From a checkpoint of a small mixture-of-experts model trained on Wikipedia.
Experts: 24 experts in each of 16 layers, 3 picks a token, a sigmoid router.
Below are experts of layer 14 (counted from 0) of a mixture-of-experts language model. Rows are named router (the router's row for the expert), gate (a neuron's input weights, with its number), up (a neuron's input weights, with its number), down (a neuron's output weights, with its number) and show model dimensions 0-223. Each number is 128 + 32 x the weight over its row's rms, rounded and kept within 0 to 255. Numbers have three digits each.
Before each expert's rows: "comes after" lists some tokens at least twice as common just before its tokens as in all text; "gets" lists some tokens that make up at least twice as much of what it gets as of all text. This comes from a sample of Wikipedia text that the model never trained on. Tokens count by the router's weight.

# expert 1
comes after: "\n", "-", "\n ", " by", " at", " National"
gets: "-", "|", " The", ":", "==", "="
router:127078122113163107163180112086098142064115149102121125125111121107175167122150136117141071145153187127099118126090092088152126113102124156157124110082090172148133116088066144107161150170160137155157164139108099140133082124095128179105168164157106101077065063094118154095139099085117126142104093079121155124076143127167153130125162111176113083097158118150074160098131063131176140117133094173132169091078161112094136072047137127196158109107134120186149153164127159145125081125079107116168188106151152098111112123081052106176147112085119141164117111119157104107125073141117219106142125145137084138127130156140165100106079214174056108156139122112132154142132121108109150129150
gate0:122016134132147110146131118134141103081139117053140115077202093136125123034145102153143140147132142175181106068195129099158103128139108164048120094172170064139162135107161122122113085119156082111095131125106119188099133143136123118170180135144153135086145124125146137158147176102082130128128100128085166151081127124158179144175131106135148122168145138120140170172147129088078107118151128101111133186106105113083101123145161115142151153100147109040128126147120130099131143113085117111134112115155137117139164121114123085156108140149181160135144152130117111136146119147094111121176188093111116163160147156120158170116071102154142148061111182124068120116194128085123101162132
up0:137027137153089096139114110136167095084110118045115128107153127136119108080137093127165132155133121160146149118167171109193125131113097169068134105159189101155117142115158110054116070124146092089066123122113137228076124134110104157142168131156160101104096108117151095116148151115112128143154094115103131157118083140120154147169105107131152109140112167188133180185109153089109125115160145119140124166099120128108105110118160107128124146104164101053171097115093140098080125079105080092108136091135123160125183119128098108103108109143145129140140153081145145120122108133115152084151220106104130201160163147129098123092089106133121166040103104121101122124185147094131095174156
down0:120115131156101122105119136123165159184137117148125112167176143140146113092118162129172120165136118099133133132118097150106087079141119161170153137131088144143138121147123121102148092166131124151122113161140143118190157123078084164141151133109156110131163079139098157075115191139128160128162153158120136151107093069051136076160130179106077128106152074153112157167103155093175115133145127078077107032184116089130048079157078129098084076099180097149132132105110191123123119151032131140096092140089127116096105118162130108115119080181153101189171106077136149163125128153165140168043144146169092113112160131145171140104151083128157136150125118101183164074124137126142144184140

# expert 10
comes after: "\n", "|", " ", " for", " with", " won"
gets: "|", " |", " a", "-", " his", " 1"
router:139073060141122071109154108133153129070107143132135132105166118092081163190109181103110083113192156148142107136131086078097109131155119142150139141120129117162154207063123074074122162160169110171124148126128110143162104154164189079080149165161102102124124063066143153127122120086118114120122110083144116104168137101205186138153118116180143142107148068145117150079097086092135138179116127136123234090148125129113107101142184142166101075157113123158144105113105209076161122119085098096149139130186126126160099149191095069174172108090160107150108086129146095124151081106116145172137143118078061064164123161096100088134146176187109078152151164132041157108136089049093115092161
gate0:169165127113116132071117141136126128161174131139126128125140037155123206142137125135090098153120112155124159168125146081088074194184177121167072130168141073143102132126142062112069129185188092133134146100089084147185094103126154092114151103116124115076176097108186129110125165121126098174115128132194097156154097098130162130160097132067143123096158083148092106137186154123141087236121116111139182123093081166105135078075110105174098140130134158127060163126148155121139138097085147154177129150183102143116091139161152128137106117165148107153161104164143124134106115175121072177131169176120154082129076148109139141122123174128081080108163126092107067155171084065140124101158
up0:141156118105141149088119117115103101127175112169111135089136061129137210110208143167114153187098125194135109142132090060125103217140160089173099138147120104151120085156166107106129091177155167156189144104114110140202089088117136090115160098161089134135173073108201121084173145112099085190134171116163088149153103132114148053135074085095125120059108092156103132106168109111142122189133156114131192088095112129090146056094103152110126144117135169117099131156165132118135109128104148145131156174152074126088096129185107130163151126121135069136191142137128135152115130106123110176159147153112132078084065084125163125114123147147062077110168146095075115196157079035149124069120
down0:165126143106150079095165164141151062149153113118117058173081126144158083187134161157139148157131152139078120126098102101168133135192109131148070136141136084119194119057135080114141157148108090151090144098142133161146086129154100144058152184172117152137129108074077131134117113151106132112164131146114203091085178178162142117133138138099172074121123161136128158142100104099148154105109128153122096151154073129107156122135134098115082089133181129166126124122161138055154115103114184195118117121093123126111150074077121101167161139108104140138125157171131117168121136071114060084173218174146132151118108180057053101109139163154132150145123166134162138090133137119126219138176

# expert 4
comes after: " |", "\n", "|", "===", " ==", "=="
gets: "\n", " ", " 0", " (", " —", " \""
router:112106119134121113155139164116174117170109083085070158140152143130118147168057146124129120146163151116109131139160119080118107121177155236103140120140145143125132117090123093157134181157158128101244115145101130177161118172110127107142130131139098113113145108087119128123099159003096103120110141126121155109121107149151109152148106183120139182110153150131065192107136123101126139087143109086095146135039139026111161108141141112158134132169072113228122137133129186112136088081098137048123102134182118169152145149115120086077145104128107127107163165083117109119149126147103139102102179182136102123119128160123209118105134133188108147119116131104077052104090124088076150157155
gate0:143148101130159161110155096114105187129164142073080126150075147173105149131126069122118121084144075151150101134133112080057127133132157160095148144117074135136115160107144166139125102155142111120173104093140153123125133110131121105092168161128133142104168053179134134149110105140073123164127166077143125041123145108111181116230084187122197092047058121095166145137092146089138167081155114137159109156159181147100098121116149109131126145168107079137123123109129178146144139112153160187180097147162133098193110081077078158084111082164117154165086174100194080145116108120125138065123118083096091152133167156128171198078134137183133115186149102151087113167105126139118036090119
up0:155173095112166112124166081112105174121145179101134129136062165100125147153126093094127135116129107148152120131064116103098103124154174165117139145078098083125128144106143171134149089125109093124155119113161120129161124125128079089113153147120122118075137088152113074125099099133106104194115155085178120052105143081084151087213108194071168087067053090108174133115114139099137176102167101096183097137165170117082109160126088166154146138093139088135168103116104176116154178116134167181153110167110144079190101080104048125113116153134120126139090194096189125145100099140132152131116127121110105126107137186120179155107101152162095149172115116169105085174124190130110073101153
down0:117084117134141096139119063187189137149095118160124160176168144131113157132097113120135112139140119157147170160066105185152150210109123117105059162080137147118138184128086127079145131132095157122108117188069156130154101088110131078216090095203082108072120136101101127196141096117203145162121134135108100155180146197177096107101073156143137106127137110134149133187138125157154071155170119149107118127148163139181153142131096114156120147122108119174088090125090151133089120204112069124088127097119150111107171109137122121184136154128137107158103037110085149177207170109112091116097119093182107144130103113086107170145128148124067135088126175130118120145153098139092142154110